Weights of a small mixture-of-experts language model, trained from scratch on English Wikipedia: vocabulary 4096.
Below are experts of layer 7 (counted from 0) of a mixture-of-experts language model. Rows are named router (the router's row for the expert), down (a neuron's output weights, with its number) and show model dimensions 0-255. Each number is 500 + 40 x the weight over its row's rms, rounded and kept within 0 to 999. Numbers have three digits each.
Before each expert's rows: "raises" lists some tokens whose logits its average output raises strongly, later layers aside. This comes from a sample of Wikipedia text that the model never trained on.

# expert 4
raises: ",", " in", " (", " of"
router:446426473516510523448496552514496466510541532472527561439561438512470527459448477510521442504453544516499460491562506441474495429540467510555485508502532473460534504499490544490506539471525502518477451549473513540508495514490500488578537462438498464468460513540462513500460447501531502506472516503475540542551515436491532500504466546496509500518454433532457442503520580442462479464541483522458480515462432514459480478474453500528482509477464558544462473489448423485485513517479504513508522563541662526474509516406483500475581451516430421457496571516636545541519514465497498472461495478570494451488458405464456528522490507474464572550472395516498467522491485538433560496489507453551478558624523526410516490552525481458470479470485515472484421527532520487497531506476425
down0:557535504494415517558519490566537555405545585493564541486508480497512493543515516562495491476563455474510524595565581536561463488471491510528533460499555509542516590501488518517514526588500547518465446467560480511552480469502485536565467447454538469527520518470453514506526458440555447478531493489471558576511500464526429513505483457534485539500506467490409496468459485467484482483474488493464528493541548513497518431455511458532527455459506484478553566496480495429498539511461513437525451475500599500512501571498523448419492544549589493530452454510467442519416490441526515431493518546536489452454500464526473465494476453499427466498488534532522504564447474511442541447538495480466484436496449502570507551511539474550562545537596549470567528522460544517505523507445543
down1:495453490500498561516517493561429466488497491503426502492448470526481434523576473485513515436552465436477475536566517488542429536450450496520495483464482441501495471460462470500443477487481492495525479452543432495499463492475502493496539478461517561557500522518492551435410521523524426406483441512471509492490514569484487535549468484469518507441435461532518501490521471420417526508431545512497454552480498546514551465521511547545467512451498497473529522537548515529495501451446535416451535536475589480516494438438460483555500522520492466476501518510541508510465440563524545496526464563496522402472475419505476545456486537488460436572404464524448523539471441502491471500536528501527538484400592469506397515513491420542489485481548559517534547477455416486474434567519506
down2:408489465517507541453520470544548520515531494542502560483507513481517518514482494546561532575472510538510550419484471446466481523482482477545523515396538491423452454468475515496531465447525529495451454503483494505574446552514534446494552539546500541515492468517499544601433406468418505522536400460479548487584515503508456491540487491469488461494458446498501527507538504515435467496459480469514483523453479472462521481470550472544546474520492558556491480591510530446473563546578552546468507514455519515463504492460458484548615514503462490513460541526523580418487526480497506542548517483462502522465554447437527449473569540504519526522428451471460571459482446505462530421562510478524441439513475576459433467562514506521469515512506461483472475505563528507463461430488449
down3:430477539517558509489624410538499462578528521510554498492461499506548504513507504465480455541485489471591512540443531436524520494507429460549437501471540490450481485528488568560475473486479533451458480431507409561551485463533507488524528482504462419382548472492469499506505510502540486467514446506492551502542486457591499493534500573423481452535465442597535502544490495473510529615538444489521468429496523486475492517457423518530511493449472547581538516503419511483522474528566624461507527510496568527519509472555496532477443537465426531517446490458538532515550455482498478446482490558505526469529498481436550551548503477531428502526476534539522462431513516523473509539486525522453526455449545507461475489529481467484529496471470502459462480517488483448445496458515540
down4:553557416566503472559504462484401488522420554522410504474536542468550462531469495503483538442436497505536504434502508461477549522461473464473471515525491500507601539475506474476532512504447498537544483462482513437540459464537523499511504576558467459535561476446524477547443451451499537454554515488487564483460563520455490567495496501524503498537481477525507539472505455482493487557482470495548519569551531423486519490541588514462523446454527508422435535515608510524522515585536478511497495463497442480497528443539477536470398501495459516574514576479417479583442421473506450477482507497458541524516437500500492453520531505537458544494499473492558531513491537599480496513457494506477502513555501545580419506554541503504532427515548478508500555515468523512554501420494530
down5:513498424500464469474547475443438529485574478524448533491516490506484482526537470487544471461486513409503456511476513505568534514583427502556554465470482465501545536454493519553424496432513549462381456493466437499519493534490479509528503585508545521477412478445527497441494553543473474499524466496450493542525438479453448531457501502506494491470499518613471519485522486480498503496564521552542456444459500526437486489510453536494471487507476404503496509559557530537487501471519452528534542497523546561489494428456569518526547533564477519467529505460441519510477496546534499515475565549582404617506599444471518474484503440463466512529471482452409556498511469524561438519472486491499488428520430446477470503508522528466544509529511468524490576528452501426456467494475465
down6:484464575436522544488468490503510508460485515473511483538562534476515513441533582480486533552461456439514560497518501544454490517514498488552556540444500476564534510505444529430457496406482544489489447512547502549529536551484512454512515540431538528540518492562426513445519454465530434519486546444503439507511474551532451513497470523432491479544527536513508471494590470479578486492482552541469499440559521454498511537440548518556471446483459494561568466437430516534491494510468506422477472555418615430464512542516472503454568494601463480414442471513543467543436526494510471483455503471455511478486430481553496533494561462433458481505577532438512495420487511517521505516564536480560511454521503444490531497456485527482485497525487489462560435511519521536496555566452467
down7:461514513466488494519531505556557506466486515448513453471464548482511552449496513509526526542472564473536499581516480478496462507462565477525452470505490497402553519495459491600542536537484489530510495464547523429520498487526525558515524488522511476523531575429526470473521487541487528445519510454454528532433518383481496489512517451474500458524456463456503472585467553458495495485506448530480507484553556498535483581524467498464513447515549552433470548509546446525556514496444530496504576544557409556576494502465561503542535510423511540488482506477461504457556479383514497539574427494525548488463546487565464457498440556494520420473530529502523431581480458515500444560404450503501499420474568551518550460543504503487561526513496432529474510506449469509481427511494539
down8:510437512512512508538464468505472497597409442452536550563445483588484509491469541448500514552443442494513573545491554533511537540477498500519502502450507510519473507474541497475513484538472558532467542541499486513441534418426529534445520532544475465477480496559527497472445488499560455523586551492509479483514480525449567515515569491512521513539520498529493488494498514484486486477542442448469481554467456539502506433494530551465508488489450501567495528471462507518496500513533552431460535544559552554542463552435514503546468573577486385421523596555500455414576519493506519521454524485522424486488541493484461489427458509473554507556444524601543440464519495529435481521516508573525504457562577479456536514554458556534394511504533500495473490492533501480472529487456513
down9:542490465488502484575487551472519506546423453536522495442562539596462437474534467537527498458600501449503531515501513573551460530523418523502431457510503474504554578477535563490542545532471506503515541514546515568467516567484506487474441484448516515506484537520465423453491505527465493536434506504456455499567512498486471520430526409517544476553570526442437497476473515481474446523413510547502505480499469456520459494457513431530484459441470487485462514499417493494481514461520426513450507441512594464492567511531514492444507539549551449453462466528508451524498517501564550479505474492525478465497463475483488539529507448435487475525526501459436619448526490473480559504562499487450564493527523458481540460511512489550502472472621572522493470557486535560533479544504420
down10:520513556437490494472500500482505468472470462522476493432470513535471513537436538507523489466492532506501511532456542578459510486530529509519439546509485495543503508535554518524570533543447527454520527518511514485538542471484560536479538442565471495493541514523459498486524475546445466591521493463563468471442591544492479533522505533474543455474528507496491557494497496529486570474544515520450502497515468479558483439477464530510466433576578574443476488491459450478511530475525510512476490466532597552547527475516505447521496519509615493539486293504511553476542492495464478514494517440460477520527447523437513469487473522437494405579516506499472510487428487527522506525458460428525507489489468532516494464524508543464395546524458497497384500531523552463530573482393491
down11:504556502488477450525479582482433554493495485530496462493528448480543521497536546434550471581460553415595507494474406509501475466483509388460489509529425438560491480534566482484496522491386512487495518492595546428560516442504530482471548456482422554504504480502483502559507503431559428461584576436508521489488514477504477557509484484515496477464446517492513464476514524564447552474446473461471467509552524538453518481552457489498509523488473469505512503507486508519458447420555573537535528467536489564515490402540533496464427536522531477534492524488520473479557505472496483549566471536513493509559506525454493441450457498567485546474496492494537510486494539489547389581510547551526502506470457493479516474575529506526506568498470535461457523509460463509462511494534593

# expert 0
raises: ",", "'s", " and"
router:485453523443561532495500543506403428509531516434551538474551500537481539497521466467487468500456531494463502525576485490508593403476545539517434511568499551460487449504490478448477498470470481482538495542561536503506480475419568513499500533588463507526480519494440515502474491500500614476494580437507543550508497436523462563454506538536494540496469524526534480492540519536477459495493553529511474442536494529437545456561499557539484518458499578446494459476533501504495519556482528493550540550502629538461496515483518502487553429537602481450474445557501456499465566490511525446468470480540457476535442523459496474466477445492484486534478441536543517522489550570511503491512451439564568512560538449521550531538419474458537441499481554545532493532521446559535519521478577
down0:456523468513493468575485448555442512555533445496498471504517404505492529475454523509536472559518515459530475495519500457563562515457421414544503476476455544507468531522497548538489470438464467500452483505506553519440518447474489503502531533534556582511596504524468507487510551539447474500512468489526471496491517493602528412487520500554475533614526518583520537478482506533530490493566468508487465411493502555510489509550501556446515512513563587509450409525460499512531492520470500485510519480482521501527479462536574485472533443543474551512504464463517509510518561528503537431466501467509540505446571505449494568529564472487509537545471413432472431427461537430492547486529547550547569460494518494453493454480438512509458544585496497484456475556429543527501474482605474
down1:569542526475535484554472469542513550435519502465496471495485493449514538487525502470473484500541539492518477482466466492528464519533499584501473541497478517510451473482511402440470539472476428482493553474557441529551482471533460428480436507518506495422491429527559552496489503489449483444442470461537490516468507474422465521529481527473489511508532521455372409480557506425499537517429505512511489575547513506439557505504387548568503384511509533464489498505503522493502546454471538508492435483453608535489566516498500557454460515537548546515501500438499477494533491453505572498467530509466558500513384529479556477542474492554407534525547515485462467504450556482481482520450548491504464506501504504460528455552509482485508473534502514525409569548391512539546473442478506
down2:439460507430481562446534518476499551560457502451525570569558489518471501483553490503446517534478468553513445549443416473467527441509541495482512419537511571468519492417444536489550580525620511516481477536521476519476502499452562516525481429447451518493477519440518459499537468502477533509489487520405434408469497500571483500484555447464498501504507551509500512517536467508507534547499547519526518520529455550510459540487459420545483472479494445513480489512509504486472517537448437511501501506520455504503411504481462547499565563520504513438551525558549537476552490525464551478438520513507550480492457509514525520536461483556500579446568494466433477471571426465566502474434509522511428511464525446475509529398510473454495549500526495425450469542475515470539547399540489
down3:534513610555537526539443500513470516444526486567464511499494508530511539436517515522514592450539424488485566516622447519472521457500498480522489442558497495509534453453509453500582461522487521565469529498459482454450541581550495433525545433576546504514543535462460514449532561541505527545464532546497545545482494501465523482498483501506508407443454497496453469455528551477520543484521520479498452493491459440562539467558502477449417394442489505389422497464494571495500476488539422495481535461458522537497501515516467420437497473542484462530488523454450466499490502462555420482549458507460454572522551464492467574459502583499504446562470435464534473508515514454493476524531464484521452501501453493442532510520469485474512464469495498511506496534482521558542465499545445
down4:526501470505432541519532525450453530454504442503465511556501529505437497443505410550474520441524467569505541424520493515493433476503537478523504489422547488478491440454570502452432451548506493516428549474493500500501504496517503469510515449433466485382408513527513511516475497489539472478502441537468512500522545429445502514500575504499488524457553460529512453494439495539506553499509444491556510581495414492490483524464503492543501485526552556532523475473514516534535547521347468585490465490463415514395570457484572434519488431477451548563539574456478484474414440500487493470522462551510488492530542496575508477525528440486555483452482498501436495501504546550504487547462532557485457461517523544539505498514504533524542548450488490508500503533498550562483424481470528
down5:541557482544451486545445452473478535495541519444543532435582476554488527559569502477469468506560513483436459495497472589463419421567543388601536558451425474429476463478494457493503512510526511528533494491486486424542454546560515438526489531531595498484498483533551523509524565542418501527510561526464484443471542509494544463460470517505462449595547544525516482486497532472481495543498472500526553504505536531483444506479432512480544558496490557518516484558496499506502492616560519497429548462489474516523500485557513560474514531528560488481540514498491550452498526520483540568519503554512511546448485450538532505502441458517533505507469511431456476467495580471433438548499538477456518489558486548445516464429507509463506505498523524524490418453473504555423477472469480
down6:470442479533482519488450451505545433500524487512498497486541502466524499469526504459559580538495540522534493507577442505409522523566524451527521511491469528549467521460473548451517381517516510500544485509508493491502487535534522488466496501547507455490561500582531479450509541537500510484522498515485514482446479521515486539478540520489507485575485503469510513545486479462548516472540457457566495489479596555514490536580472523534536517421498443483520479558451497527452520511521467517530504468486374514501458449454535425518482514514398470508551564375588577499483576528538496556496575515492529572450473500468519505533481485517392493496447433457491442529536460518446563490469503421551466420456514536503555500448480532489450506550514435489464435453431467514442439488508515
down7:541517554485578544469509469533496440482513520551467490479434547497522459483471582514520493567427470502510487509510389465365483473426498490528487551541478479461428465554519491473531466452474469456556564454429519492440483497438471503559496424525472473531532526519506490444545503506472606478440461470545538486513505520550469520540465544487495486479430547455532516537453537502462484446494476435509488536475501494470475543448508536518545499504488480484495552481518452492511484499501514478508505560489532526469467459419465420521557484479479545552473610493588573531523467454442463493496481405485540496455513500510492438523498459487528498524447482519520432471558545537576460533510579519529525528515551581458521477413504570534497529486428469466558462531533494562548476510501534
down8:556446516448518509438518514568561402436504565497509529510563584476476446512460498511538508507486477489464628492506482531519484540483521569527491520435528497506560522524491487477458487499514486548490548501494485486414470480422456555577463468392518445480480543508433482553473474485522488559522526436510562498500511514513407452518554454459575527425460524471537549502545506477533360492474503472531529488459465481516504440461514485510458445509511505542529560453487484566565549449543520463518508510540487493440468486502449516487385526481566522527528478456466482485529553460531509536553444546501499541465511504489441494491507486498434478494535534593473541413505538457550489496530474459543461489526536530492448535513471499487499493480462504532465528520545550500519470512438393
down9:527470516476490492552442555519501530466458520494631500522549532452476540490520403513548471545550458500575511469442546499545460532482521474575559497502551474472471540544510488547475410547477472471418472534527436455509530503467557508555552514491489474495523580504474454480502509496535517452529544503463484552542493488434407468610536493502489496493520512512493466524513448523500515509490483469509533522450442450460512456562516453456471495481477513514456502506486499428512564489427487465573490415392480450514517512451464517426536476449538514389541493501450486522423515555524466495539505560574536486503518487588529521456491533487518531502495564466563506499487431475532443402516462479498501456553526435577502522518485510495535474510486430478540515574485553521553530491520480
down10:515506449544539523529562458478471524410463448507427454412495494454454502549464535550490504450535549511545470489481502501484526500422455458539505493552476545534542509421535456560532441532507539489527567491550483499510534472533587475489450526507438506514485544460530543516437483524518524493492500461572462505463531454478501489540562529511449494515485436556473538509432459479522477517583512409517499460459456537495550477465504526518538510593409526545529477538466553530471537420510485518495472474520482477557498531510554474512436537458462526477492454459417503421477494476499507519535557490487495456496542481427504491566506519529484465519553501398540524504540586437560550419470521453476440448525452542601525453529507500466496516604481477519504562456536499445497516550516544
down11:479484488524507484543526449545455537449493447388449428501466534472549449517549464451442583493482496484518457506436537438530501529469453505513485471512532536516505552487412503477566469495496432436558457440582515456520435507476438484457492494493528494614505559488446438477535528430591465478483547526468457531518488462458475479490497484548425486531548498497502453526526468444502509458543473410489508573499546496495519518527472453515533514534511510509461527481510496511506488528472482402495459518454468533509485496581460542434467478472528505535516573489516469535435484532525564500450548529520438440464475456466501519441517512471480448533527530475523512515487551472446527509488429468491528512502492444559458610521559507520522464500407514551526494421483474545494432510463385

# expert 3
raises: ",", " in", " and"
router:481496499419516463446542512450433446541520483500473499463527426494453564489467457464542489494488564524523523473490535524452489458485539511534477555547575473483473538523486490510522457513522452454512511514579528465494457506470516459527507474581520443474437447519492571543504514534568498431522589467519550577542536503566546563477464493488494488457486427551441450478485513482523433594460499545498512528490521508510497456462462530566505565450483527443462537481489472496497512513487530495481554484543606485468497467465515520519585512485503463494492378522511489525408572492468570463534487476543542485531490456493459456497472462516464573496531480492543500505486464487445462464475532445554580571577501537562538562542526457466504513487447463589435438504460466502559574551482514
down5:540504546541548519509457484436463537515536427520480514449498533442447500457433516528504468415545521509581530440412540487478461478541539468490444481513509452441586549428538571514527497514512533505494566475398550477486546497446472480507472494483566452477425469452546474539501513499586505543556493497546508521507504483525489480517529527547431504469457469494489524506533523522442519402470481475485433514501491526494485464486504427478543516476464340531490504460535512452539499532502525482578447456552528469504577469461492478459529459499450518511539511516463473494556456459468462436504447497458506535460495539568478499542519559511501542540526542481485522543543478513433538502500510563592571496546503425553475589533467514505504509458455517484482394477495509490553516526496432
down6:508520484515440525453466483462543469570497440449497458549544534495500475513602533523465521484517588553481502525456461546539530530565549455554510530469457513478509417491589550507471497547550520485481512484514437508448429466540528495484518471418531534482563490512488549506510509484492493544429491484584500549474443488518493474512497517552509528575448496502530462541495458492526503533508519488588515500536437427546454473480513551474545511489571472573496466457506533503468448471520468497476548456508458540505551500479475483532478547546438542531579506481508519437473461539519450492490540487508579409480450450515512531495585482524517518479477425469472475521513465429560479463468535452435444452489484558478589469419501511463471423492548427495421460502523582537492481397544476
down7:437540538525492593545512520498530541486504425541477525515506541524526496445486508537450495526530537452470544496521474563475567506559462520457443475444505456503377443534440495554522531518486462506492496557525524499483518444563450528499513546530515520525454509469488530517529427574511439432466529574418539501466498439471541453497464496486541524488454409496509524579494510592552449555469505519465529528532445459519488514532429509458543484492584516467462499484520569476539495551484448480533552503585523477467595427459474494514499434486505528541532498483446497506507539485463519513436509472512541537432516419527529576485459481547523401451504516505565468465509522468491544535533522503428491603481472512552528465550477479531532445537497486494501472452492516560510470486414556
down8:512540481507412446492490517445471427534472546495556481499486592449453469475420513474471501470483524477531573452507539520530446473491468488428475476503546566480494553510504454527523567508493484474448516555540493521423485490497483493510509416506534533498461578527552457539481480464450494490498454476599516535511506464521556484520444542549529505503545510431469545512558463479511503518434565419448545476516502471490452525496426555433519485484549505542485450550456549544499563492530489502504536477440457548502462477518552526610448474561489507575478421491560471510516453532485491395493488536509437473503449533466531529514505510477492406508528473490443527474463441457442488536533586494539415492550498476494483482503554509496524604492536519485509451506491598541563534498469457
down9:525474507487440574500535502484523529537460477493475567538402525554530489528524510479427445405449459529494513525464498493533523551496510454562467528487509558612483472474391495565491429488527465441459485511451495538482466486518488597498528478536476526474505494495463510556471481480492499429494546460459511532532422539570524408465601489476509539495439508547424441479520536487481455442496520469476535540485499544485453562501528485472452458479442515488520547496560520476507463452492567539464510578478513398446501467503430481511438529542583525489477418450464465522522545490462501465447534437495445465507549521500488540526501476464490526476456470561449537517443484444528532525547407509503523484403521515491502518475548555523505514458527492569493577531536485520544509484496499
down10:456452468555553487518493474556488510507505516512489499535483417493516464525511477471486455452513481548529523420452529483517471476489524541511473529465505472518482483513546488487512536577460488540530413430553592514516510543577427485492558478470563484518515452457495498508485501467563390438568463447475502505506520524497428481515515424542481419519526477472485509489461474663506575525461470513513553538536512486509504451477438492482570453479551548527481459477508465497524470454503480466526594464463526488457538526538487468558552480560532478512506493533577476475461514488473465475553545514537437522497465433502467522556512491447401439448419530527532534577464503488492515491537510428495591545532467416448494403470484477555530495514436498505480454517518524549471500509480459
down11:428528481424523512526580521492435489516550510453519498469542559503530491510457457513560494442553437538527510506521572525577471441528549468475480535477535494525544477481509462459477477528530430420539434482492497549439498494529518560530561494488456530469560564525492434435508516513477524515500495511476512468578458513546460480449379543460551544499524470507501538557533480470443418492486446550476476543435552561399492456496551459560476554514497482540489493540505521501488507434466492501541444518432541474520504511573491536466463490484512476486482484464477569487495488486584422448513520514553485482490557492581508467525495514440466541529472412467439544481543583540572516489534511488459499439571524574482586536537459445499519550483483502478490529506514480408501475519501454
down12:483519562539548514391509545466523571503358523472504496454482487513461505473452542480468487443433526464514568486495535473506499459504537548517493423508424492501464488535493495500448489466518504528498514474435500453512523492463511543508525496492517492555486475528534470494493451461448552489488475546447524522467492498545469501521573556483528480462480449517452507421489555447486503465501555523565516483483471535456502515406489495517533444508475481472544402411516534531525485555511409468486528599521493534497441511516564499480504499585418520520463556489498539514482477479536470432428462480438436485473506508526444593503530342465441483487442489476477444493561460487560469488436496473499469449513487514565565570545486498450483463491466494464504559475463477480511430470508534
down13:512479481485482451524520463500523474545543530537476467538476447454508463529565475427455462506478451428479477450480450496462484457477530532517474545489492561473536543468469474500550525562572543510521533420518561455609509463561475504466505546552442459477471448534538525518472496592580534451555492523517477494480459472589589503505435487475546500540493476473525488562445491515494479517482506485504494526407557506548461407484442502483488543467536446517466518485480527551487525566521437484535487500456545514527518540541479540475498435496449408431526476457462468480500500481502465569504512544570508588503453470543509472426476482471414534584430516502490489500464515514484501464499524522554567578466448551534472491502456514463468445563508538466533459447441481417489454543568513
down14:457498603476433452479542494532522498489507518477453528463463490525474563492514532510482544480412501406449465588528492515459507508456427511507443484448454513480516538565521512534551520446451532518506417529463553458503551488497477557456513431584457455543493481502455488566476503516443564470551461412471544457522520569426485439491512462497545557545506445517527499486549533532408467509470477463458569547488520549480465548459482543493468491534470488500536559488537528527476396421529465540525541537509448561442508508547492541537512506484493572548540504398465536484527502473546505520480481464499446423452520464479503437501488520506492454534500462505514462519499465539576562518452507560442472468484496582502588501444499549495480473527468561449479465503510532500506447499548544
down15:535451464506547509554531541529473454485542542519521510552546450497564446485419506522549508545508469490492460477428490459492468552454540495489547511552573420551439560464543539509503449464517514463450483434498448502494474529513487532481454395446538550510554481496484529489484530581529492517520482451572457475505492513546581520506461496461451529571508517532470588562516462507501455490371528522513476468485540539471465528479486508434541511556414475498575477461526448465501564492538495566512485546503532467514498474490533584464530519495552504492448495585552452546461478451531537546566475487484518502563424405539530461487548458517500498502483486464519540487537530438451550492514454467489483451517559501488597524488510478516571503495447580478465427482499480529556499489568515
down16:465403530547490466508533506530550523425538466555497472510500455418475453471495457487520532481524488453468459436459546469400529504534512497493527527515503492504534572505538450474555558469444544531476523541535562479409493534530466489515465511491430537462492444497518525524543487543502518462464552473454480523524461427569479505500493522506454521552509412480474482462490535502511375462504424481449407534525498548451485565426462530451543434507491596451505485469504497559462527512505539511481424523480570585519444517520532471472453543525480453556513495449501559461555466500579552457550521460479518515497493477450511483469536516496459481544491496500484589504487473431541518531543522532510580518506420523549519516511396501510491455527461523483514455552515520556539482412493537

# expert 5
raises: " |", ".", "1", "0", "-"
router:499506469530554462519496456521451416533505509516483510573534489510451523462536475567534542513483477532466565487500476570476557520509534544489469487541481491449556452544505572465455505488508576475582432555477545551537458485425507451546512471537456508531472509522460570615490504530559504485484496493493520511455461513526526529516560497536431524490501439549464410474536639516493452498513512553462522446528467487462535494519431505565472487495499522449467463453494567456500539515542505513522523504538589434533480524456500467543574443534478506443466447548527488504534485560494495432486461471536511469532462484480474464485522462443437506519531489595503521527557522536481552522410564467543541529548518564477564532537506408496456463530468514494446435526492496605491532510476477
down22:507454526525491462520470559497442451458483509443498571500496508465507492575495442472502487497493580474526479477472546544506485495549453542520467479580479502507488398541533527457505494513450528504505524490562519500452490495491506509460601525551513527602479533569504467503454530517458483406516479544477528565459525494460522504510490484524495497471552514547542501549528520517486480475435471565507459508481512473486587512510545403489558487501461479492511558484458382538514523431503569472562521503490428542460456494515486535510487448498525501518516496454455483526453481564572523545537455485507461457508519571574518507528399463502521441467494482468513560489411481560455506498562404534473531480561492466478517497536526474575482571426472437411558575453515511526533561488424499
down23:544441540511448554503470483501487528512492454438565426547533528447512481482466538469546516531555506491463505543595518521545470590459469513499509472531514506483580507439533505512496437493511500550494540535495508511476477478474480439496592461515409570500457423497537419449487469464493497445500516531542484537487473552525524519548476474566456505459497527470487499522507495485527480499455468464434501509487453528531457506528469453454508528466486498502417521498528467508450495418394468535448590483542593466464468491489514460526475539559511497518448546498447452449503466561534507443489489463478557473532528480473385524509545484460474492565550559512500573464462516532513446548523481454559542548532441423530524533533454438418570522488459480490487428499560500516446472567484422
down24:551484569467491527425499506530489449480445513572490479532549506537482550474528551530526455567521532507399539499517518549502524549443488496496454503468535483531550492438516474477501502511466537526444473496482540511494385477489463545442473443425529588553509515468521491435527512520494441512532508518541526516436484510520553503507483525499552498511402537406475496492437455490441464548476495397467478487480440487529414551595568484488519463480478498480516461484495576541423468496494506523480485557459607469452532502461444511478554495468544504511481511489461459549506467516511494539469524502406481513477496511477502539411541522514386414499492494524475483560467509436464503477497434435511573443501487491563439576452418497503526461532512514527497450483499533445519541517493503
down25:503538493545444500606445534575604538530533519511541486523515462555567489485503532441598486501555489466464517553507505484481473501511500502537500515503488551503581420483553509546528491502556505624495501523426379509514510536465554502469462457481556476510534462477493511459450465506555515497418501510493569523454495477482480446483543498462484446605478548478431520495534512472467542532496461504449534524514470530431500544577495447461459495464440544524415585500477511465545507526464514545489440556434439398428442398456495453513492498550546501516548521458510511534486437468470463540462518483457484523488494508512527495564494548552531467524543519448498470533550538535543447514488520522455494488478509509443510532481533490488461540525550474567517525528499504552469481551541508
down26:523593514455512529504499500472551467485518545511465484496456490441460472489489540485542529552578495531429498512522542483502540541495521572485480526467533456442534556481527481518456407468555539460446511512501488517473472511528478504504491464483500561458448532576414517537522482543509542474479432443540495423474522483539488463489506432525446507483549503470528540459521478507486450543500446455527462413514521457438466448421397505500524516467533492426476561468520516522452546495458534561445523463495607431511526469470500505526481560498523473437459414431493540565474455490474508514578514462466446384375555496499473501459474541495492487545483462468589545529486440554476535516520572506544477474494439496501467523505502578539484523477498507477489503523563482526543472576510539
down27:460513572489558485542442546589569510491515576470438511529497479447481464536498534521507501423446457506495499540531586427575486521503490546423504421515501544456472459354505492494490531488527523542464461566482501589443493524450494500456454512473506486578496561518594526544526507489490449616497530460479505552539549547465465513507505495500526499486544466492431431477505502513536558474485498546491526536472583464473522476521477469484554483494497517513504523530530455482454470512485585466564513490526453482543500530460557500540539488494466534490531602475523548475477492516514531459532479469487454503490557427463515442483478548485542499494546517569480461547506508469509601486503483527470497494501473470475536584580464533473486452487542455466527510506568607535563540468464471
down28:537526470548529463558535503498573524534509477490433523392522561521610507476577475471487471499490499583490466379494434431496443512506516511503487478524450504501531408491495565507528434569509495498542496474520509427478501463504519449508542521468553448425549551513493442480478493489533560480460476494580561492526522496456571525532527526553478448546425454515509517502526428541539501481538484470532553506480532466507518513440469390479457534541474523470511430442530461540526533492510488452496508493467555580466516483536460437517545484570578559506463537460498401578555475503454476483485546457557542528505470506469472525475508495497482486504397510473489494458529483458520421477542511495534471503443522482499539461471477559532408484472500508444491536511490470452498471489459560
down29:533524575532487492556462538523496489479508508483528594541421568459495574419471517482553477487488544512454491497478522487446499467469527504450492507473579527452454469496545560523557502495492479486493471539480541513516503501557483503558453472518412490504505492522462550466472541478468524490515520426566511513549501482523487540477554463465519540518432529523513489494431588519460569490480399496507410492408501505523520452478526536565503544366483528572478507470565498503483409522482521522477502543473494505459523596497444515578574515484550569565489475458517459514456487464507525502547527498512530548479505529543564460503498438476443440536451505450503466494518500472524422460523405484541492526499480527427444552487470460519452463521456500537544415447515464563495445511438484
down30:466488527529516516435493486533504484514465501432511529545467534564484496474515530484529531489523514583431474440498492492465491422428508476562515455440466508523472442527500541466465407451499469462471520509483521582527557529567564540487487495543513503476510463530491484450477455477454477450540393450509509507500473554501560529530473469505485485453435454499533493425528462531511474509504482555481496477480523623500448476452494509516495498549463524511436497496538497522556481480457539524451488471455503470508527489450361460488501573502537520461526582521481483505489512462468483522453533448469457544472471452452484480562454485497478508449547522542512501406458465504490543556535449512522527538422560492508473577377450440483436422461483527534477496538463461542473514435582596
down31:497492516506459574424491516444502569553528474526457480517495553514482437532498453561504507455529449506489462566547526468559489503461497487478462497474538638482516538478560458468422470519513519475464477553521470458525547501508436458515468486487436464483505536473528502511510498518489478475493514511469528543502534546548507519574513518548486492427493527554503543479560446554472401562540491476507456569506454488506488461489401524443519479461520550430490462449494495498565547560497484562497436474501567434509547506506424471465483445521453564549549496429556432449541520519537490414547545506516549431487493520509493453473538460437506470493512519540440583538547503459529513475487556479446495461463479453506460478483550474447491593526430490457557515456566528481469446576454502
down32:499477465533563573542530511442514482611512505416496497439458499505484540549500506491446438467537483494490495467560508451612515508445501496512508512495550538536470583468455439439496467501519470481445487456514426540425492485478542471480489393437579472507521494510440516508520526522513530464458521538533501462519454545520499500492478520439509547503492515470546478484543483441455601515565565525522588519482428537516514538515509493523496536554484470432544460490467433513557476527449501430556518457459509479498502463456524532448472430552427498500565533504555460473466505468483495460472472528444532417523529558492473468482466504496508472518539515484454499495500493436530558484459516475506470510489487509584473513522483523431501488535544567463520593609435552473551571579538522
down33:461575473533555463532433454530460499477456402527466534577487443509510476425522524494560474575455499530499497515473506516421557557467473509521520539528590451565557494488522544491517548506458529499544513554524432484524453464462471507576530520543434521528488446549444422540425521547569561524524501465501516468489503497514557553483469502483575439497486508475537501516482503529451492562541469488468500492479522473538527479522413487520505514505402501474496550553513515534467533536495500506488543510493518482555433551517490468571479517570409529410556456453529573512516537478509506503538483490411549526511504469442539488463530544545503493494465479479521555471486520470548515481565432532506416467534548503512401507565528535519465501508486504498523452503533557554521369499547491